config.toml
num_hidden_layers = 9
router_score = "softmax"
normalize_top_k = false
lr_router = 0.000318
vocab_size = 4096
attn_scale = 0.125
tie_word_embeddings = true
parallel_block = false
learning_rate = 0.000714
beta2 = 0.99
decay_shape = "linear"
z_loss = 0.0001
Below are experts of layer 5 (counted from 0) of a mixture-of-experts language model. Rows are named router (the router's row for the expert), up (a neuron's input weights, with its number), down (a neuron's output weights, with its number) and show model dimensions 256-383. Each number is 500 + 25 x the weight over its row's rms, rounded and kept within 0 to 999. Numbers have three digits each.
After each expert's rows: a language model's description of what the expert responds to. This comes from a sample of Wikipedia text that the model never trained on.

# expert 8
router:528553473513454505463539490489478502517507509465501513483507546485499513504530511499534455519494471485504488488490505516483496510548480475495538512512487520494482517507507515459467483485508532488545479467515509536507507522499504468527493545499518490553489502487464503457483516485453512503509530473474499429522472527524541519490533451493488530509537470507492548519450490520514510519454
up0:477488496543494472524461535491524496507463461485440465519511506509479503507517536494523519508532530470510499466468483503504485508440517539518511509455492541500502474515483461511549507446460501507483505467477487499448497523530550525505492466512518505498456520517510542493502507496532493540503527521497512514480523540480550514501534492477493539520483481497473515491484485512492507511517
down0:520464503499501499497509527512479503494500475501533475483528496525489495515543472491500494478489532502519494511482522495503520532468524427525487545470485465513516526544538506510442542527481445525534515511502497464499518482519503498531505525463506486532492474524520491499501494507524535535502507468494484528473459538466503488519468525473523502497454491513505496464514457447505485483523
up1:481453518537515522525472484508454495519470483455531478491494521476476532492492488522532476486470499506527490459497456481510498540468444542545534474527484540499491502503462515480450494496486509531559512491515444483482493492502525496502537432532519477527494526518466446526518482519531505533492485488477503512499532552483495525491524489510479523440472531546529505487504492478509515493539
down1:481542526486497485498486506509516468510472534490529504486506512473518504504519521517510540488479499497493498481544391486466529534519432532511486494482504484503453492506507515544507504498502492502542495485519591531492508508467508499492506497455566490500522533464531432465493515498494511504467501551510520546512494509466536538521529482485505450493499500468517510482502523508492490492525
up2:502466473474484541484518487562502489546510495513487468501458541532488491486503529498466482476489539483507499514508487509474495496519454493469525560525501517470514529508485488522507472477514508489527533503470491491499507513526492517497480545518492511464480508482503517523503492493512497513536514447519515530508514522512516456488498499481527488517521466465499462524530484510466518509503
down2:488521521480486489498519500479496509540502505526529477440505498502471483460483484511481470492489554534480538508506448442525517517474513531491518474514519528472488520459554468525495511527496505511506479473509461469525508482548525521535472484462518474500538512495502471524511522506449498485493515479461483497490508496522487487524505495521500469485496538515470486488480515531489510495539
It responds to: Foreign name pieces

# expert 7
router:469520521511490478546484540466535455481475526479509494493487524480518480511503533529478448502484461508471542470519498531500519515507493479497538516508502500477484500545539473506493465516556529473478469470499507519502473481539506501491484527514469514447461508485522500476489509530497491493510536499527506494536465492506522529489505450525531452545493511480516490507532526509521510505488
up0:505478533492467532530494512517520510534504510476519501501480540502516532489505494487512487494486508465484476501572489437548514551545484525533532505505511531486521493493536436493496504504523514509483517474489495503483504528546479494459523520503484501500492508497519521502463488494503529517445497467506511536510492504514464478541488517514513517511492523484510530429526492479526503539515
down0:446453504480493526499487536559546488550503465518466517518518515491497511483510484530484510511478516474472517490520464528501497495467529520479469544526518459509492492525496492495557513541472495493480566512530501505475528464516486537511420488494495504483495498466506498489490512486510540486480485510502477480491487507492491529460534491456505553490475475512505574491496490517479494511485
up1:508451530468503519506485517515509506508513515478518500476505514524508561494483534521467525481539493510479534484489535475500545507496513486507482507467468484509488485494489492440470543507497506535516474484476515466522539492488493500538427478529485507515521525564520531530561468503510475510544501471503554521467504503505506497517510494532495480554532542520489481517481515450537475525467
down1:501485506539545476495421506483456483538473470546512495493491523490517501463492495505492572473506468470522494485527484502503529513486543436452506512488498482477506509464480468551483535537483543479529545521522495480540467505492481482475502499467509509522487461517486493521542520509517495476504517498512509488495451498495487502509477522497493502481498494513531510490457512524522469437519
up2:521541472496486527510514473504491480458472503480476551534522470504499480480441517500510477492470467493504502465499513507469518516508493503492491485503511498477489529519451520481487489492530522497504469473486487530510533525525500491510494531490472480517530507506496480516517516498555532541473505530512507485549455462486552464519522493505523534503464516475515497483537495557461451485488
down2:491510537521479480476502528485515525507505491493534517489496475516485521487486494495490484482527556507508511479521483499532542521492523473500507481510504441474479493489554522513546502459495546469479498539507488445464512460486501457504489554508490466516503509509510469522436463502513510523518542519503469487517517517482491503497496519452466512492541532487481555516482502525513536468462
It responds to: Place and country names

# expert 22
router:492470482479497531488511515465527526489480524516500507485473463552493503497479514553502510518456468495510492505521463497465443489488495471463456463562481514507475511492524518487523530517473477507471561511500491487479526491504501491512508491519452493497512545500490482497530495542500505541488505535486505513487497523465509471534474497508493487507509543453470482517473474511516491468511
up0:549528431453499484520516528494475473519468482523500463493529535472545506484499453480484502487541490447474483541477495523505480482467528479521468483502500536502520526486508499475497482542454478463476523495490521495511476457545465523514490507422515490491516505482463497485536513476490488496479488449469488503507524521490527493481563489524507491485487451509512469513511446516531471508499
down0:483527538506532474483476477503528504500545515490526502528516507525549503489466458558501527487504502481483501526510560555509519498498525473554477504469482508475526498476460491524516515468482514449517498508528499489513531513470491493452508495462494511508494476488527498490481489509494501501525493520502526476456515492493476505505463504488509512538499479457504496508466532515442513466510
up1:485509518495467510553506528552508471502492498544480500486488511506497523496493540489468455491504518477538479476531537479492535458493447440464479508503520489465541460493505505502518498495513471511511534478488528509507483536529482527527479475528478509519514512476542472502510464485475507529484515450481530470492463519540537505496483525494441505500492481497511489544497521497482464505493
down1:517488524498514522488496522509492498480425472516509491502535536503501523492493516487497539511496500470506534475515485495501520501515528494499492523513514478480493410547487512479483476493499462474527532490458518512457486521502487529478512489484507503525499473531508509512449521472514498479498492550472503487529554494460491515516521514568504539519502505545501469544525513532502528479505
up2:519515497491505495538442520557457502492482486495479477493475534479498490497514480459491519467493479518516508490499511498540510474513495504519490471492472489463524477475483545527518541518537524533500465531525482525535487471468493505487502456491448507553496502467489543494505478492530504490478504513507511503551490503512562506475545460509497513453520514576516523479492482473539555489497
down2:473506522526496470525507495453525515464486506489515496547535477517531510479537507516555500493479486499493525467517461540512510459507479479436465469511487519478499522473476505497496471529478537488504481507524511484490556516495509498519462481486522479508486519535501505455468461500503494516513475490543486457480499518466506489495517491523495508516449507501457513529459478504471515536474
It responds to: Parentheses and adjective endings

# expert 16
router:512453502547450493479470493503498527567526465508496520485540500539532519506491542503506504488506507472457497484544491483526509489470471525507481546501489525522509516483517521514507481471480476538493531491498499481516478517487497496485524483506508475455525515468482509493485490513497456473488497507526494467491498548514511501479478481515519485516449492494507479515500530472505469489502
up0:497489514510496484534495481461484489493457531480479514526490509491525502539531432481467496493506519482502555481468524533514490525490501488494508489533504565496453539507495498490468521502510528511490491493481479519508500482495529499491563514517490529493481512473520497508524528467503512498472470516475470503538497469525534472505554522528444528546509568523512474499486502501469531511512
down0:479492522516466500535524511475487476479472449496510512506500530464500470530520503479493544516530531509499501472491515473507515508463495477504515482528504548417491509503577490518501521505494429447484557488481497477523479481491499545476492532554502512542473504496496466502509526509546537451507501556420528496463493451518454501516499483508513505442465503477548456494467507549516466508502
up1:516484521494505520501489516482482496485500505500506464528500480526503533485497524523484503488500465498493533489477470483515506491493488533517515526504524500542432449530523526507458497479508510522516482517494514514475516500548534496487499527495476491528525509498498506483541465479474506527495484506529523495479480535578539507498511524487503505507438528533511490481519544521516504512514
down1:537472518482522516488491472491465469482497474500524499481498469493450515501538551468525533532458490517541525508487499525483456497481482534519483535489489498533492480476478489551460475496509554460482489520520536498442500452462527465515515492505484520532510487509485524504472504461496544491545536530479492447528479472477506506530516506516492504484559471503500529474531469502492532482492
up2:466518499499506471559528509487483495516502587512506487451507514519501454535546485515451503492517560450526480478462479485505511524500508487502420507489503508509474498443494516505464521471477431514493511477522471504518496517502537490476520477538413465527483516526494493487482485486476499468496495461521496484473478528454478489461483520465517491486487508495502485494516517466483507496507
down2:502503474484492489552485505491456525512508521475501481497503541479518482496458525472483522475530493528501490513497504461553507536531513481493492466519482491492502528536514500552535542487562499501520446471447485534535483468543526519490498527492535573495464539473514498492566500502528472481467513505448498484491545520505502473455517457544474479466513490498536502539513556537507499510501
It responds to: Word-initial stems

# expert 5
router:463542494492517473448550489509506514507515486475462498514499495505479490479517512495493475508529436539486513492479500515515509476518481511484522472500503475504484470520519459539526453504512485506476518468527538521504488511506490494508475527475500503490474457470481513510495506509455460480492533511493527507499489464481525533504461508466537500520497540435481502496530479500492518510463
up0:517489488528513514482503475488454519490546500543488525492500495459464508473516486530509487485459498535502523473524459498536517491493537500477508520495488494520512478551501483494502494448490518507475477544488532531480487494523484503422456500503520529494510524516496550502467485541544487485503487500469527539462520502499484504505514517503526498516441509449475509541493499475491503522453
down0:494473489485481508504473500498454512529506516507515518479474483513495499487532505533484536523478529526475523508548491512504503491512513516487508499532517482518505482477519502535494469452492475468505533490527481526503506513483536521536503499495504480536474553468486485481555499484458501508530498465488477515460578465461516483505505476514493478487467523503514462471472524483522501525507
up1:507458496492512496500517480529489487533512505439487486460471540507459483480509505512461508463497510519512569481489475503489555498479463505501491468485516504538489518526506486478446542537553545509483457523489493511512482509531485511538505428509469536510515516534516503547539468545517488475504481483537509494475475507508533505486514450509473487501509497488525491511520482542504475512497
down1:485514494519523511509472486523519534461507500480461449528491519515443489511490506478470475505530520490479502513527538502446520440485480526491520518474480516517483499478494452547525457504460537537482490509492519471498473518531513512509486452510503456515498487508474483522507508514494538482529482496476508532544520480503492512496522476521497495540528538488524469503479486513543510512461
up2:492512455496521526504498525467494504489483496504508523519506507466462504520491456514474572492491548522491497503468508527465525561533503511469488514513482514508495513476494446493493522503519525467480486508511499460503508510505516506491531474491492494507562484528510503486498505528560519519526510472495462498480489504511511475521515444540490521509486511521537462462515501534409498495499
down2:511494480502487504515478497482463537519477522533500490510534513521523551501528494541492496490463488495534524513480492472483489522479514430524535483496500517481486469503491506568514471485457526532514505459496456500526510495514526500486496500527490494502496489498428519460507482500503511530494549495473498471476475489524492468513468472523498466527581535511478515537487485500533466485489
It responds to: Capital-letter abbreviations

# expert 21
router:464536494475487525511490486479516505492484514506524474440511515494476486510534476532479523487481529508480518471466526470537544506494499506523517511507487480540507451508529456520473493500537500543543479488483513494497507520532533491479502509471457506532499465493505474455524508491495456455507501493494501505488511505510489482482471487525552513551461490501477533523540519519465504481522
up0:507510492546566438538506466461515470476508502479480483480488450455538506515486509494488502520496485529488466453538497485522486483505529454490458479494523486535500523454532514509492506507442469520499508515509529539495487508475559480498481488532497569486501525529510518478476518521513481477501495476502448526560523485481510445526503533475492494476504519514474476517489469528513485519496
down0:515513486458518488475453446527518541506491521509468541496494486537528466518516488527512479524542480500550450500505536517550432534517546457492468521526498481464512447454465500518492492515471486477502486492498485527495502536529500489480500548530538501530493474514490495489483486478498546501501484521493485519471491490480532470495512485472498497482492512509521472476458497537518538487474
up1:542496517472469496501494546504471543514505490514426475482511542510551505508502526426493463493509498492475518459505503504482441545517497473511482482492499500475518540505507525501490442510499485507481520470496476578559451500473480503516546525552526458480508508495513498506534545450477520511540494522471492527549493567506519516472518542536483463513586512486481488492485528467518506512499
down1:478546506490482467482463518504489526498492507490556473483464486508528480488561495475483506502544453498453542489536508486499498572478489478494519538509517533461469496494496537525512481490527488473482519500506533509531485483509512464501506527487548509550503502474542501481487504454458504534476498521452511498475485502521515529518511500472513511542526474478549533502512496483489466534494
up2:496518482518482480511449488527499508512528497568487487535445546539493482493490485474512531472511503549502488517517523468484493497585523521519488509516484495470514510521461510483527480506483506529493523491559498528525502528493491511479496506533510461494500498526491512524526520458467485503496478514461510505498523479511552485548515460516516503494541506502522518476521489477537452485461
down2:497478518512518493516506525483496507492509498472514508523529500526491489517540520476501529527482522468469467534520484435465522491473526461505524474479517500469490552503522510480494491458503513486527463545548544514512474534485461477504489499488510506494483533491477516447480462495502476542498504519477509493526490511511515494518524475450514532499504482498493539487500517541471486511517
It responds to: Sentence ends, clause links

# expert 4
router:487465478487496496504477525486518485546505488498533468550469508457505516488532492485507496494531470488477520488538503500493512522494514480533434487481514463504492501496499489485481532537512482478541474461522501513488502504506472484501516460512515550499480543536498533506574500472481514517511525480524535531448515537497471521476475482485453525492495504499519531466505447461489472525475
up0:479502469521508511505504501517471493481454486476487529518488552461550507497528539513497526452521540482505468511529481509474518485468496481515478500498510490509539507541567505495502479469499472482494514501533545475492517503491496517520459504487511499503517515490566540499496493496570445526471498451526504490532471486484512491483482491498461490518497467482496454503507472461520486503524
down0:493510496495511504518529488558480508504505468519516496449530521490527526466544491478495467521521493498478481512551515500506476557441474508509530516542507459516489513479520512461484499477536500477503546484488471516543455524465495518460505507517452495536514496489519492505478505480442521482542432483490486461527494454527504537479495472480469510504516508513515526538547503499447545522480
up1:497520495491509451463501484519494516490501488475537509502552515501493503510487485463479518487507510546458493493492493518503452492505482550505520498501494499501473489527525491475469513528513508506545488502473492493511521511475493513511530488477504467489471502553571516501475533477499494485510519547489478511483502451549467514545494465511496477496477532511490443487508474459539443475539
down1:473524503474491507510449487520499543500489492502498481474512505525512517486476519531513561468507501499484453534507496467492498543477479504523473454525515484503504509481501552461486531474512526487453462488518516510501517532509510488502477507498475491503472503512478500494511515488536507492544537462490531503517513501480471487493520531513485508495522536496500510467507515467448484506465
up2:528531524539503476505512540509518485468510491432529496483457524493513452491491498493488474508504523480482533511465508509548498485469462520529502488422477498437469478473509522515542504512548503451484498440480452576496481463478521491527543475506479484516532505474505503479502477489487523506495545533503527467481487502545506483497479492488476476501550481466500506490531509452447537498489
down2:497508533493506492528510516497499496450531493475498507513509506451474486474556470487489500498533505486447492516475482528542475533512569478493502472507541473533506489503540482502506516459535514508529519463475536507505487493506502512468485516518539495547539508516499523468509487530493506448501512476471478486529519524517469551536532507491480513492564466483511488548450493468493514529521
It responds to: Music discography tokens

# expert 11
router:506462483509481485510510527498522477502452483499499506481509513502515442487562449470467506521507515527502493486479508519494531484504467482497540544486502521526440474497494530520470509480492514482519504518515485500499499550481520488525510529514451482494484475524495491486500520541454492457503480485489484469516476508519484490480508527549497500466547488532465500513472565512483520523495
up0:493494485539532477539443503499482468510442483472512456469499456499498520525461546454542571497480518507508472552529480493483540511483524500557486486427480473476488501488457467488521536526499514470452528525550484512487502484531550486503490478432516553504504554516511518519499506436507502506479482486518527493535499484490519505474444512517495504519486465489489523488530496513487514493532
down0:481487481463491526513456550517540500466474521507498496495512500498523504565478524505522461493522521506478518513472507510513505497483485482505473548515478458508489504506486452453491524444468494481503470457460474552487525453510461469493472485514511476519550488519499493498473564476523519465501532506488505465498508535519548469521501542502487499488507491480487486483507490487520506528541
up1:476495528505478521469517523476488542484524514467526490463520480560504508506510482492494485479516485468499515420486486514528525507461524500497497512543510524527538507501459480490463531477491492499503455503475477531480533532532487484444521462548481493487520526474481468527469488516475525444549491486461473538501484540455514487533516520548556512493496552506513469483476535526506456511525
down1:466505508440502535499507469534523499499475504526501546516446480531514507551498480536523525479482519485456506529520496478475506550498511493497495529503512482489499504477486522500476535526476474448480524516475492517518484493491497488499488540525503495522485496462487513490508501480465533510561512508494543508524511469487518444514503501521448510508475453535524467484478490490523535516484
up2:507500423487542472496503469517472452472500511504530478477471518442479481499536461526460523487513518490533481488476530520518517494505452519487468489488533509512424507478477499515537478526493480477496501547484499462482475496486534523531515506497458506532526513469488482468510503535505521491486479504482437523463514476501496470553499489458466501475495510496481463515504521471505507492523
down2:512511548503467555542488486519507524521520496536491461495510496476470496500493531514515464478502515503515462495498471513486511491502491513488527492480486446452488482522509511534483458477471470514496454509493494541494506459517460529490452504493486464521502478478481479480456509496449488521541516505432503504576534480485478512509506485483474517497506477525506518467510485504517541521533
It responds to: Foreign name endings

# expert 10
router:525469519463471483532507466500512480498496471485532501430513508508444457477509468476490507515486484484502502533456532474516511476497491454536533539507523464491502501487487521474456494479485511497520450488498507501507489516501527546503495491508532490502527507532462526488519541547438510527470488529454519474498488519534498541531489532478549481535524500501534463500459530530537510508467
up0:477486486496477492517471558491506503531542458491521475459486509497520469485482493478442583509526503471469516498470524476473481538534491501490499477506540532487510496466526498522482535524486462504521501505485486493487488494516515476497486506544541511464521530504507522515560547445516484494535491497533494514545508543506516479480443508497483513521481472452553497524505495493464495495505
down0:495509484465521538456535483462506532496478500486463525507475468505510475501476474466484495477472484555512532482447499523499490487539492475481584541452548534460518493513522506516459513488488512522481487540493491473470493501489501506467503504499531478496480505514536506461453501501462480472523498477486457460507529465493480546535474467516512510494501493458533484463505481502499538492505
up1:497517515492500520551494503508456487518552460525489440486468582441517516488525494499467504488486496484457492486514513498492540480490457512494474498474490549533486477492544506501499472480493453499554510522503488517560474537506527520491535491492506472489473533497523536511530482493495487532550470507525526472500522524482524486516469529541480534544492517495461499494497485501520518514524
down1:513482487507501457475531527512500490501494522515472528560518498469506483506516471507507456483454521515499516541534487508490474477506509482561532520551474482474492518527450512451506498510522526540477473505489544463510474540473475515505507480493494499530504502503496541494478512493536494455469471471495519511500483486495523491503513531506498491485545526537494490529517489544497510543467
up2:498515541499520483450516494501500494475531513478541500471527521487490498500453494479461524485495509501521504491512481481525469520506542478451477495453510539506473529491462507518487525492470510476486498488511543503503517498535483463489469536489496457534522564540512499480507470482520518522541493508495539488494477481494510458488523503530465477536538502488481507491511489483487463506462
down2:536492496524480455541542525521496493580512455465531510479477495480462524487544570488481499509516547506497518521530507494475468504500534521466522484470457532485484521503500477577506448563459515486508538499502527469510511511458492528536468464498514479457514487482517497461532499530503511506500482506506482495494482477500500520551497494534486509469520463492518476468501491497508451497520
It responds to: English name endings

# expert 2
router:510517527503494469501513511526512526482500525495494505495485500497473500484460541510475491492506556529526554505516565484497476544502508525492481467489494511564484534480498508518520551523484494524483518531475514456514517513533478470515512495473508502502476545476520475488444448488540473513449501518517506516542474516479523457515524516510513445492465471492485482487497462451490516470500
up0:553493529475481470493472464492493501503459501492499490473519500495489494500491491508484495516498539497478538484476540513520564532477500504473464465495498516501467534500506485510503477513505492485544493493495495525468473479501491499465494466467438537498504451521443532466527524501471520502567512484563500495512487468536515484485529477536517518471486478486571532489515509493493500485490
down0:488463539484497515516508483497489485496472432469520518509508506483526502535487511489499494524511499502506494460485495481497507508466504523497524519481512529518505564500520510537495479512493509484510535522456460541493513516532472529504494493479508529511481450491501534514520487489468528500483521515493515498500488494502456442497516524553468495454510476488521494478517497504497439470507
up1:507520495503476489518501469505504470457469485458490504534469517511527486487490488488481482485513498491466482541513463505528547504488540451506497520520476443476448451474471474503476507500486482508482482529514499540502533500491503516509507531538528509518537497504477521519496521457530501476522500468532480513521498488497554484484525518494499499473484507502470513508492498563503533506507
down1:518467479489533504530483487475508478500518486559538481497492484477542523493460464553519486482518496479501496480485531570464488515511419537502515509466462539466515522495522518510519476446512525562519463497467467477535466552479509552504531500499488522480506494524485517498498482507504499450449520460524492508511460528518512510461550485501463501487471494537519498498521456506524532461506
up2:524480529536513488484502519506500492488511462517530483552511491514466464494477477515498464477527497554480507512515459492481495499506521545483470470466480495493448533523503472549496535504483491544514476543470493550473506556486487480507532517494489501509497498518478481538490486451556490525517515463505508516454555498487535548473498487495496531501507534501502540511516498502535517517523
down2:472460520500502476490466487495489465527500528544500542519497480481500513497485547478562530472507497498481569517512461460521522496518525550513496498491507532499473516439498496521501495483498525470507492523472506473518496489504498484480453466483480527494495494530483446528525478470518507515454499443462472532504462502483486483485479522506510502500511490513513503519494448503524516507520
It responds to: Descriptive connectives, word starts

# expert 20
router:513485456504512524532526525501470480457471530546498511485508506484507476482471519495513477510544502481521484495467470499478489534516552511475509491464490496499543462519511536539513472509460491473478489497519484478533500460521546504496461501517474497464514489452486482498529458486536501474499488508533507530516483459478516472468567536498494525471500538481511494465467520499442486498505
up0:522557475495485463550493519505512483504467522462474456509490523479473465491533498518499494509542493502492491476496541520502533516525483515500513499494504505471493515513485507519499529469530480462514482458470480538540532538489530507493531493512462458512502460501485535478525515509543510538510479505479474495510480514547500527493478499507492473491488483515481475496505506481460520516539
down0:539499499531492471479468546468556461435491478520497492460505493521513496512510504498448503486478506506534468478459509465498539490459477483495493554486474471460487498504491514508510512493502504511512486507552537473505522505526528499547521539473503503488517531468540478504493519528516442522502462552462522493496498508503493487501465491487502481469451523521527513507493508489473521514497
up1:503511511517503496473504463523531510498497482468570491488506537465441532509507451497504468506512483521483554508568527483515521482514482503484535490536491509446547499490507472528560539511505500486491440509509477486536530480521548489492515469453519509544528524543487453528494505470505533495495521529512527541435517468494496451482505480491497518534482540532539491525503469427531474519507
down1:497513522517457485538514477533518497527474437512513519475541517521552486497515503495490447506485512557495504476496471456500511472485526544487489477499519521482503536499480500522502478509566480475503483523542505501493554480500499506476513496541499515468493494549508507503505514491511472483475467506521516470520497492461483542485484487464525507525432456470489498532477505522515511482470
up2:521485438490466480510493507515475531528489471478513504482471503528526502499505531488482510483507498511511526520505531508494500484479504492465479554516500534504517520520483496480514505492467476495499472463477542504568515543483441517534528504482479524515491524531538468486524506465486515484507495455537535495499463480467508491489510498489456495484477514521521508502521471480481528499520
down2:511467547488458514507509532503516508495549494477485491546458477507512507525497492493460465515515498518524493523502555468509492470537493532488488524539480463495504499524505502487482438475477521527480572476426516515469517496496473516512494499499441485486498481539525458452547539505487482494488497514512493460510526538508493499530465530495477513514482497488520466493437502543503520457464
It responds to: Mid-word fragments

# expert 13
router:526464500520503490484466480535512544495489538491474513511505529507520514497512420512481562545492524525543525474473469468490473501503485491538496516514486498482509502493476518492486489542490482503468511525460478466481471517502501532483533474488456461513500464487461470528517515512543512511501496495518496506533517506527486475513502510527528501503473503554459475478479511473488514465531
up0:504521519492467529503532519481480485520509434512513473522488503498522487471479514489504465485486509480511507517504509545528507466513504453482509516531526573464480528529493470519482473497506543492532510472545512525521493510521511488509487498479534513498501492479550531463498522512435469517452520494444537483501477501498473529488486505516502516537522509484551471509492537545523503527472
down0:483515531488507481502550480503509458538499514458551500508528495501511472546514515528505466477504490483557502495553495500482528526475540490502501504528541528493456549478495487493487485494536508528491482475520577510550517499489521482570469519528480525521458522482536508478502481524451485525492502472463480495505470505527510539500469519484462533479503520470534487533460489524513489535479
up1:470476493526502496546481516526480499520528494514554469512427521527503487524496510491490471484512503498485520554508531498505511499513516512521455526562502500426513514488515498500487516519548488547514499514523484513512532459489499496509511484483508506522484495523486510508498523519446505464512495469547518515501511482525500512515506476475516511484482484505519530487479493512497504518504
down1:513534472551485514496500500455469473528500483519465470491507485496493513467516525456500507494533524524464496483516498482471531500477508474500533515476471462518506545491484528500533515495492541543467513521524501454507529510535530518518481467527511447468500515497461532482499527508525493482498532480512478499498495505508406480484497487505496509475528525489475504493499483473497461493508
up2:528501524503492527496503528504493447510491484493488511470501504545458557485518556491477495507526469501485464516529505530471510554472523483504396525523495506523490469517527499520466533511479466512494518505541485502486486468512538514532453502494457503456515499530514490511500478517501520478468462518515492508491528516486529477509492573516526508548497500442489500506471486489454442530471
down2:478525505462483425506531456491515493482510534521465491535483521463494493475500463462484528489511450468469481483547500464517523497505512494481492528503512460507498464515485476514492493496517494526506512513515522491553496495479509511507508488498476476531489499504518481499523463536507473488524455506536515522509474537554532519493500551502512513511476476460488497521490485486519546502544
It responds to: Verb endings, function words

# expert 19
router:483532505479502528534454519499494501475509460461498508492480531482459463524540513451489509517504507546522517492517537451481505502490495572505453473495496526522508540504487482516501474464507466458467543469479514504530553549477454531529519487485482516521479480534550484511478474491548475502518514545536541490542527513507485466503465502508501502488487487521484474516540474446487538522503
up0:529516507471517498506521541499490486511511505509496473487436477561506502481520500481486500477507493491481473478497492480492508473480499480545485514511494510487521522521532497483528504526514472453474489519506493473484517487538519524498483491493514501508521522509489476503550494504535499522467469504493517493542493521463530508520509529497464492462445484529525497497515538549502462485528
down0:497478491522495514474504476505467503501507534462520542501508472532493474493502521482521528475491502493539492494505445522490536466488519468497522529517511492490486508468490506490456465476464507496492505496510551528470501507537498497441504508507467486513496476476525524455542519519535512497503463526476485491494476447488485475481491490517459558509542538515480492499484508497480494485491
up1:534495519526482501469489508532484526476478462486521478494521538444484485511523497511480451495528552466539482524525470491500481513508481539486535489506521541491525492495510494467504489513497519508505498525485519546547477493491487495556512472506526460476554522463485494495502494477476522510476507488486498504458539488503477457506520472472490492488454510518500493566498505504498498539514
down1:446529489534494462472530470469520505513444547527511517494465464485547532484511487514448500507526544483490515519466517527516554476454491503516494553527478508505517469489502513466498500509465517464526528498521510499482498490513464498551542494464495515466484496488468482531503517490523515507496479525522492478466455501524539532502492532482533543486490493481519535519483512497499514523511
up2:505489484474469462474489460509525493529469485485492509444527566467549501493502505473488474487509497477502480496487497499500508526460526519562505528496485497503511541495492544449470506515487495472503500491530519514495506487493509505502496475522487506514505527539473508503506519527490479487519487514481492512508525498467527538484527485499505537502520506482527535483480508523520489513514
down2:468471509511512529497491501491529479470536512534498451510490531475460494501531500462510499501479509496572470489509485461498514533459504511496498493494521446484484505499506514488484480451479484530491482533464515501496466498503530473518495480506486510461495490482474477488534544508495497507492477512504482504482452496512485551513548522543514522513532514519496516520526497463525494529481
It responds to: Scientific and technical suffixes

# expert 6
router:513487517461530504499476541517497504522489478505459512495510475491495488507482481466462524515482536478512468532468514474532469518519498489508516504487518508472503554457491488517550484481500483470475475536470516490501500509487526521493527473547498489526521523506506518482503499515525514467460461516506480514500529467536487445473479520495481522474517522519453454514480542467474512512513
up0:468510526455534504527480458460519479534495467487509465456502491514530500492474516493536476503525484467477497522527473468497485482534503497551525504518548533494488548494455488489476510491499489471499500441518520506509527492486495487470558459512515486482492493540556496484542487514505465506492497503501491511468510537488491483494487465541539504502459439538499470539489521503491523483502
down0:507511521472477515493471516502481534519518476511505545467523488512520472495514445523518462494488475522476518520486479540519515494455504530529496484509530465498549481521538500520509502521507504497548474520526520495483459472525516508459535505495544489492518516491485439532505499515482547491541518517474454508505538454529460525489505449534528485530479451508501503493540508513498479499507
up1:587468467515503491533531499479434530492507514485516487509486528465483459494521536466488492491512462493449481513515444515508476510487538514538479495500513479539519495509496494510500500495508531482509473497511473493551492546497509527476531527487482486526471505533485529532509486465491494545513530478480477501491511528525477515499507483491487512526471502513502508480489479537481521502495
down1:500506515492451527489488506513471547505448556525476505479459490480483482505514497524497502451516494500469512533513548500514542526523481495501455486497518478504498525473463431458513480512484501516551516545509494512475519496505457505535479516485450489533505501474515499512491486485498512513480535498495501491522584514479574461482459520521566458517471499506518492511493492493466482493506
up2:482443458481533512445529522483521531493539478479521493495491502470478529497518458519496500479537499496426495521502482474514498541531475513528488450529483489496477516471484488519503492533471487497541523489515518499487472524494525521483528448452483507510514469501504449522521516511492516487523474490486517460476505504528543474523452510532521524484495465467501502505518502536544497541473
down2:515534511481491518471465501500550525565509471514519508506539524529504532502512470502521440500513474505483500472536467490506501485475537475517504531513482493474523470512516520533520506458488523467478532501472466479509527498503514528485517508512523574520529460470538565509526458499492497504488502491503505502500484531471511464485505501487500491514518478485517456518506514546495490483499
It responds to: Noun and adjective suffixes